Weights of a small mixture-of-experts language model, trained from scratch on English Wikipedia.
Size: 13 layers, width 256.
Training: a variant of Muon for the experts, 294M tokens, 4482 steps.
Below are experts of layer 5 (counted from 0) of a mixture-of-experts language model. Rows are named router (the router's row for the expert), up (a neuron's input weights, with its number), down (a neuron's output weights, with its number) and show model dimensions 128-255. Each number is 500 + 25 x the weight over its row's rms, rounded and kept within 0 to 999. Numbers have three digits each.
Before each expert's rows: a language model's description of what the expert responds to; "mostly gets" lists some tokens that are sent to it at least half of the time. This comes from a sample of Wikipedia text that the model never trained on.

# expert 28
Description: Word endings, closing punctuation. Final pieces of words and closing punctuation, such as -y in eulogy, -ry in scenery, ")." and year-plus-period tokens like 2015.
mostly gets: ").", "\".", ".\"", " development", " training", " 2012."
router:497480500516502540516510480509533455484497492546475536521526505511451471503497472490511483479495533446470523526528544482513489472509499490489478472467462506502462554463465495460518498502501503505512507510521473499520467523533477524512454442526493453521502530527437488475479499477494510509477483446513501466510544482494442479501528451555513500521510484482507514498500491449546468521488
up0:479538525514539500505485523547521441472468525521498502526461476508525482459464485443489533521498496429524500490506486504501493470515528504462479535481456499477502475518497490465498518499502488492528497486474512515492498499497517481554497488495522507498511511483508514476511476550493547519475482531457456514508481517477501478467438480486448483513534501518496496473492497528516467490509
down0:514528504492520503494528497486490481518550480515480537489444502494443495521501476533478517466497502558543486509505478507489500511490496490470527513514487495465482513503514538547483504531531481499483501525473503528499503556486529484500525495452489516479476509490542492479563504502486491533480587481544514486473477495501523457505566508539526506470484504485492514473508494508480496479501
up1:505549530483536539499533531477517475469523465541531510527500461499510522489467499517485485521537479489525465514455518538495514495508484457471479522486497524509510497517505487480483529514477521439485479505516512563505485509487507520527531536511504439566546466490518517503508508519532493503479495459505470495513486498503506494496479503530478474482512485500519510505518493518444559500461
down1:458489513488510483516528495475551500468526513502502491495518514486474529465537465488483485500484496537459523494487488494472528516508506483457551523479477515489452506466483481443465493524535503496497468534570485504492546529508492519460513532456468482525480527475481486461527482475458531488472481497529513479525522515517503525457494525482533496529495528543509494463505508454499512486498
up2:485472483523516472476490454506510509495564473570516511465469534527482498467496520522497522504522506460508473494455545517513488492538494501527481454495465511462499511480509556479538511538487522476472505473473429492518498521479487524474526492520505508522459492513517547489509501492475468496479503489498531483533498504489503490467530487518486485499529446526519500483503475529496510514486
down2:516467474451483509517481464543479491478439519522542546471491481508525534532514491552505497515519486509499489489563495518528520457462525477478489480486568493494501473509518523509500486495503501501513470519499540483447504433449534487482535526469446469507466493509490515515514525477481522479460531483508489524487520554509512474485507505472504487471447513549473541485438542525459526513497
up3:493494475502515508490529515497527480524476505496487492479494498493469524482512509483488534498451498510489471508515541547551463527519528503489450502497440486504501468474527480513517516441515472559514478522536494491536476483482523507476489471529485468500502534536492472443504537494472503524534487447513523524492551477449478533483483495540466496488493504482502465485506488510510466465477
down3:500527558478462486484447485542523494521484512455507486483509517460527477496490515481521510471518516545483479494463512516509454507510441468429536476492478537499509528490482476503522519478539496468492521509491483493525520507497514513501509505502465526485508516505478459514479509497465501507528502486478519496535541482481497493513514520503511522501542458526458539509529478469518472439487
up4:493463521518500499498540509465476542532499512515501497483459494464514492505524495523516497514467516497512500566519521517459468495491449514502496528515499502505464502486483529481540519526500530506498542488473469492508521516507518490493591506483501464508476535514474461506483500482514481428503486487493487510489477462477476492492529475544470482503506492531500508471500521487511501461477
down4:493503493498546487450492527500514459484525470458525544520490502528488501513496503514459517491496530498473473467525464517482546488480496485482469482527486498485548509515437463486520498550491472523489503503495502504500490520493510500497494496516495456557503499444502489483479473458491500480466487493543523524489527507512496495529512568512523478488532477487475542471451500497491482480507
up5:471482474494471542492517528497530462505500488492497499515504517555524486503495463508475502517505522476471524497549469472460499509498518521471442516472498502480482475518531555487514515529555473478470525470496496532516535447459500496526498429482478476529514528521433510460529522521501501521503492486533474502501545513479462529457524517516444455477533470547481508489512497510450544485480
down5:512477531518495475488509472467495485454510517546526492499467510511479535537525478555496471487486525495489492504521464502476473465525505471523480468480527496538462495495504504517499479509501513510535495517506491469506498500476541463500525497529480528496493487524543484497499504547535498449430448525496528484527550502480479456472508480490488532499502478488517487523550522535495488499512
up6:492508523508534509474495532530461537492518482527502525482485484469461495499483487515519504526465524530554467509530530513501459479485493479524528469489488478507462450509445503495512495481471542491542502510466531471498520502542517513473453566425494507480520508485512462504501506474501500497491502463507501435494503545536508506519525475535490489525515492519494514543496473506519503571518
down6:492508484467486535509501531461504481475504510488516560485506493511522486517472486518516472536488464526514518451517498477509485465480468477467502495528497528516494534496509505475516497555490492514480442465510515532453492518511546448472523495558487487509479474507553555479508462508559474508490508489488482500530471512464461534487449507492519512494451536525450528541523465478540516496543
up7:445509515482489492481476547494551482484483535510511506505493508563506462462519460546534524523484507484473550543465528439497520489507512461520490538547491493478463496495539488488521488459507530465472491491524478495533508547536477492527491486507502499499487503521476474559531522471507512430533491507464447521499507502484460487535534517522486452463499493485473478519522534497525533512483
down7:489538507514530552497507490514580468512487501471450483468522496507491468510506497516473472490519523519513502479470497483530540498482464541484496520474474500521499444438477505468518508538505491511509524530500508536474500501507458470531515539480500464534511487472475469495530478521481503512481492526489536494487430510529533542498508516490532514514504549481461511485504523507443476491512
up8:508531486474539526482517503517527499502525490470483492524461519482524511479420483522494478506548526478480506496489495512475483492497498482472463498516471516525459486565508485462462506538527532547507491545500502509493553490511506506517526512509511454481528486513482496464521503503517528561514515491491487498516462494515497477510555520514477514504498465480521490487521464531537532562473
down8:464473455515492456487471550469456532549471488463511510485523496506517555466522492510487496504467528535492531503483478480523531510517518490489463492484526498509502519526523484547512491469499509477515543501467520456491472497504550492552516509512479502531578478525498510502507480494508468450513443472511488508513511504508497501550502503496512495479500471499494528478473520492495503501445
up9:513513513502496493466515503506500520487498551512533513497458496522512475496525482465506493556522521525480520507484555505525494458521517499528487517481519526478464490518448481445506488481500460474479450533518472501496497502459505496501501531499525471504499468495511509498519523487523476503458501547471456437500535514484524484523538470470485498481534477444465506504539500473460525495471
down9:437482523525504495538457490496532514517525460527499450461524541533547505507491550486490529517477485511468439468543484534498495510478534510496483495469493488476510494523453502491457471497511502473495469487486508496500542535489495481492464529457525510460481525469501489509488502487484519522529470513544509454484469446491478486482525525523511518511492486504529514521493483528527526452485
up10:524510511504512502559517495516494485485503509532427492506554511525436495486511516491494480489521523474478542479488508519520502504484512499480448459551527517542503511547507503498525537518508495550511504530522483499496487506481551526498522475423483522518504510572471485487505489518478493536481514456492479525509529507492471489494491488515493512450502511462481496522508505485523458507492
down10:503515491527540559518491464475510492505504455542495496496474534510498525503473480490452476477535474462488517531463519477542520527509476543469536485525511499487446507497467520496505534505484520514452473509520505466527520485526517487512502528509478533488490542480534459526464488520516510478504452535506508475482525462464507466527485552521487504468521459462474469484537505458505506444505
up11:495547491493525531519483486512466470497527517504457509486495551477462493464475485514521472523508508495462500547520490472494469489475508495491479503473491554522491539513474509489490475496497514560558519498461485532510507505476501468462469487504477472483513530514532527487494526453513551543497510462522471498517519461539526537475503438488495525520495499473482487463513517468473522472496
down11:502477510493529508511474544483468491520494505516517432456502506504506532533485522481538513493501527504494545506550533515518570524503503538508498505525492512526530531494519492498513472508515495493508472508466463470469514542542456501471475488467496508462496509471478461529524478531522499510475509479507485486521498499473451482518502439527526489531495533510497456556502491493507488492506
up12:470476505488499485488524496517478474509498518556492441495469538531504507543487522502499480501525503501462484515511486481556515509519548489499506468494432507490451474535511502490554471501473464492475502509523460493476528505480519518514474510461527498538492503546473457495449511477460521496495497519467518501568525500500429471497524521504534518451538503483480490523499562495495478527498
down12:515499470541440523462576524474528554514496509518477517504468485469485458502526472494498543520468500528476517514475457488490486499468515523513466528458447477490486478482507494458505525441490509479498495518451531484502467517518521547483539506519540463503542484446493512500508516503524523492480499525502486535459492488535499500472548462508533490538504484519495486503503481513484515476532
up13:444494498485476484531495489543510470488498516517500499507490493497469537488511485540501516502510497512490530534497513533509571516505490516524433486518450470531489511490509502507507495460524507532548510504521483479505467481531529516540496435499478514494507508573497521534527523495485513460513489472508525489513441497480455488520506500510515496512511536512462497478510450481462523497462
down13:473500492509485477518490492488519507502504506508499489472516512463504551471457544488515456506479490487462447511463577493543508493518472492476494507501548522518477537497496534477455493478476522534527457510505471492509496485491518549549500493454528460468488536507527504490499524505457508512491490501472507464526482514469517514502462522485548512460517491527519505436483516459532456521514
up14:508464527524499503512486530544529457460515538506493509458541507484473534500530495484498473501479510466459546527509474461511522492521484510502510480469484443457452501456464519496495496516528515517526502497511501489492512517480490476509525486459472553512502566462495474476558517476465495488510504448492500472566493487539513537486474487522451516480487515533478489509523508478482508493481
down14:548532508504471496492499484528466538516518522483447553481459473525471535488511525491453534508510489499517490476551544486502501480457460456513509496448512508517520479488512551512524463492445465476523484483513500465510525462486492495523505491523481496484463473475506524494528515506510496492483532511481502495474483487476513480519487536514529515497519514487499468477506505470467485496457
up15:484506486506506494471527483469509470517499503504511509470489498519486469497492524436476518476520507488514468476524526473503530483522512475475466461486516490463520500491515497496477491510552486523493461493518532489506535498493497518546450531488458513519522470513495531519506495487500502492540499519482467524517515494525470513482502524501505474493446485482474497506516514485496465522525
down15:472525515546533504533526520450488483503487506492472485541509506508461516454521482494489491456463546506479538543504518545488508514495482524476511511529507458471480542496549457485490464447477494509527483516454521498505446522496512504527477521516468496510520528497512503499486505486524490524451512494466470445481503498507509539473497535475448508507511480567507535510505505481481523472504
up16:554514470533488489477497548516508488479453508516497482453520481500482516510499508532501480501523520531498484549502542535469460499461503486485466524500485538523539507499550536466511539494523488488538479490522413517530503508500502510507452468528509527515486564518480469500558504513475490495494467507499482491500508468489514492526500499482507481477527540496520537511513514482529489478463
down16:547523488500485538520549523453539459494491521483479488463482479494481503469507491492477517515475519514490535492513459452472510493527496486509499541517491473498469505508494479497495530575538473497502494506515537522491479508492521454494510549488465495547508480527495512533501511529494494518511547532486504524515500535515476504495500507540441445486488489514513487493481492477521442511515
up17:491482466524488531472506523506510513458511501506492496512468458508503482512514504476553445452511524436475501527502512463507485471508471486456471495489440499557516496507520511536508522498460515533494539518503492493481531470510464558547468510478485441540517461521485497471516479495509548541486483463516515510500511529489489573458471448537520495539484506482511461534532520518514492514509
down17:576531504480546493482505518530469498486545462496465473503533481521505504479509502496478495533495527523571448517512508530461526494501493488536529489494502476498475514468493535482504547484483495518487496474482500504478493517526491490480479494513504502458495491438487514464458518505478482499504467555457538486464479497515494508506486520523460495478491498524535474483526523506505492500550
up18:501501470551480461486505489522459505485526519507512518497467491481499505478499499483530478479512498495471472461468471474524495491501450523510552426500505475490485513482491492544532480497482530500508462521510503467532505474525491500480509471534516448493473535507514450464554538505490485552485501531493519478471474508516517489485535518490513470477475546475506487492480521456506504465484
down18:506522469521501488487521470463534505492491513469489486502520497469543499536508456487534494502516496501547456498519510487518477465518506517510494497487487489492470520536496507491492501499494436497483496477493520493501461516503501531511475487496507497494514517449529541511471489468495466462488487514486516517545526526489486509521464467491472501517479509513493497531484481505494507489512
up19:510527530546515514533501491501462479465498537519491502508479503504485516519544484471524546501512500490481482539499494519497462446532480492490500537508499499508490486530528496494506547547498523485430491503459467489491455491480533509508490523484479522533490494510474519501496520499480497518493505447471479476482500521471467468460510500492539472502492474502515504525500535552487480485513
down19:441491540540485499513561499492489473514514502501545504508502473465474511496494472522529526486521483503517517474483493498513471491511502525519543544486496506483516493486481469479494516491556467502494499484531494485540437449482535453521521543511521534502511540541530492471547512490483493497515543509468505497490487477479506527494543453520492510489540511504483510466511536455484513484460
up20:489501490481516496506499487513508500504504495526504498528504525481505531472474496531505471470489534454468448479496511510526488591507466500465487539448504504555474532457479508513498517483498527498507525473508484494529531487480528528549510467502517511489496488497407528491484485515501526463482467450478508453493466466504464530487479479488464491527508521510461504470503475520513477502460
down20:477473506461493496463501536505527475498501494541491457521514529505498481512493511516541493525544464481498503554488492511491529513524487528543525462542492461493522509511486457498503491491485488502439493486492523471480477517516455509492481516489531462506513501499486469522512477494514504473468492493466470512503520470456496486522546521504505523523490565546518481475587483533487560536480
up21:493479518496476515480467488484525496537527538511471494483536471492489486485464509536476487491504562533493444478481524522506495501497488480494536473492445504484504485549474516491461510478498509515487478510527484509525517474529480538485490535491496497484501534526467486468498524407537522490464504494475503500514518500523492471463500540514548536521502506498513501550505447517534525481473
down21:541465549471469526487504476487508491561548530565529510477514500518468467506447520508487496484511489515513472499473489502470524526513527506522563497511475528444509504531521508535451504513496543502494489511517443520541518491516511503510519523532493503494503510537516474497524502481486554538556543501509468494450495467534510497491529543516501440480496512462516502475530467482506518458511
up22:486496544474531519445555491469497513516501541546531490582498546480462516520488510516513522495464489533497490525549484511511510488511490505504465496432491492558535506486495543506508474520512466493505468491476508462496473495515519508482499478485533514493516483548478499500530522496484492497511497424498496508472504485499479476526497495509528514422529520475492489501505515500506516491534
down22:503522488502509522502509555496536493484507474492522466478512476523511514517503525471508492504488482489492514489526495497481498513510497461512480484492515504493485453507507525517472520539508558486512496490455478477505518509500473526477517503491528508512535506497457517478503520486513493539448522492522542493484506500468490496464496527484487487484476491510490519518456484567459492514581
up23:495521523522493491489502470461496525500518516466493477535507454492511478504466477533533485477517513494518567496504503502504527505537532532464495466452476484504482470499530505491498524518468540462516499467535474560495525493517492490565460475519513542503476538534527491474495484459449478506488473506512531439498512468514481509478483550517465472525537492528457497455506489470484495447577
down23:491518524456512503506489432506510505521493495518515482469494519509523497488512486515523501487468511489521487491504506471508490489551497485479521487494482459522489465527562473529516537499510481481490492477512473520509499498541512492478465462529501501487526546503532437499502534476461543540513565496513470521522467481540483521507512486488491516518499475493511451519490500484468472472520
up24:464452521525511527463464512494533514467484587523501547540504477497479508474521490484542494489541483526500481470514549491455457484545517461499504488476462495463483501537476477509492493484478488493543465510487496521528518498509501521487504566495502462485501437486528479494521513492475495549466531510535522472487479483490515473496520494495518536538495492501535543513500534464501478482436
down24:516497507485490502502467516513488508464508492508547491463501483523517477480491475463492494487466498439485504499509539516529497529460491533492521453471500477471524480490482479542535502466505500517544481492489500494502449500491528502500497459515535509491532476509469485533479488500496480529496533466450511473507542480496511483483487475474502512477524504484498482522537490468541483567477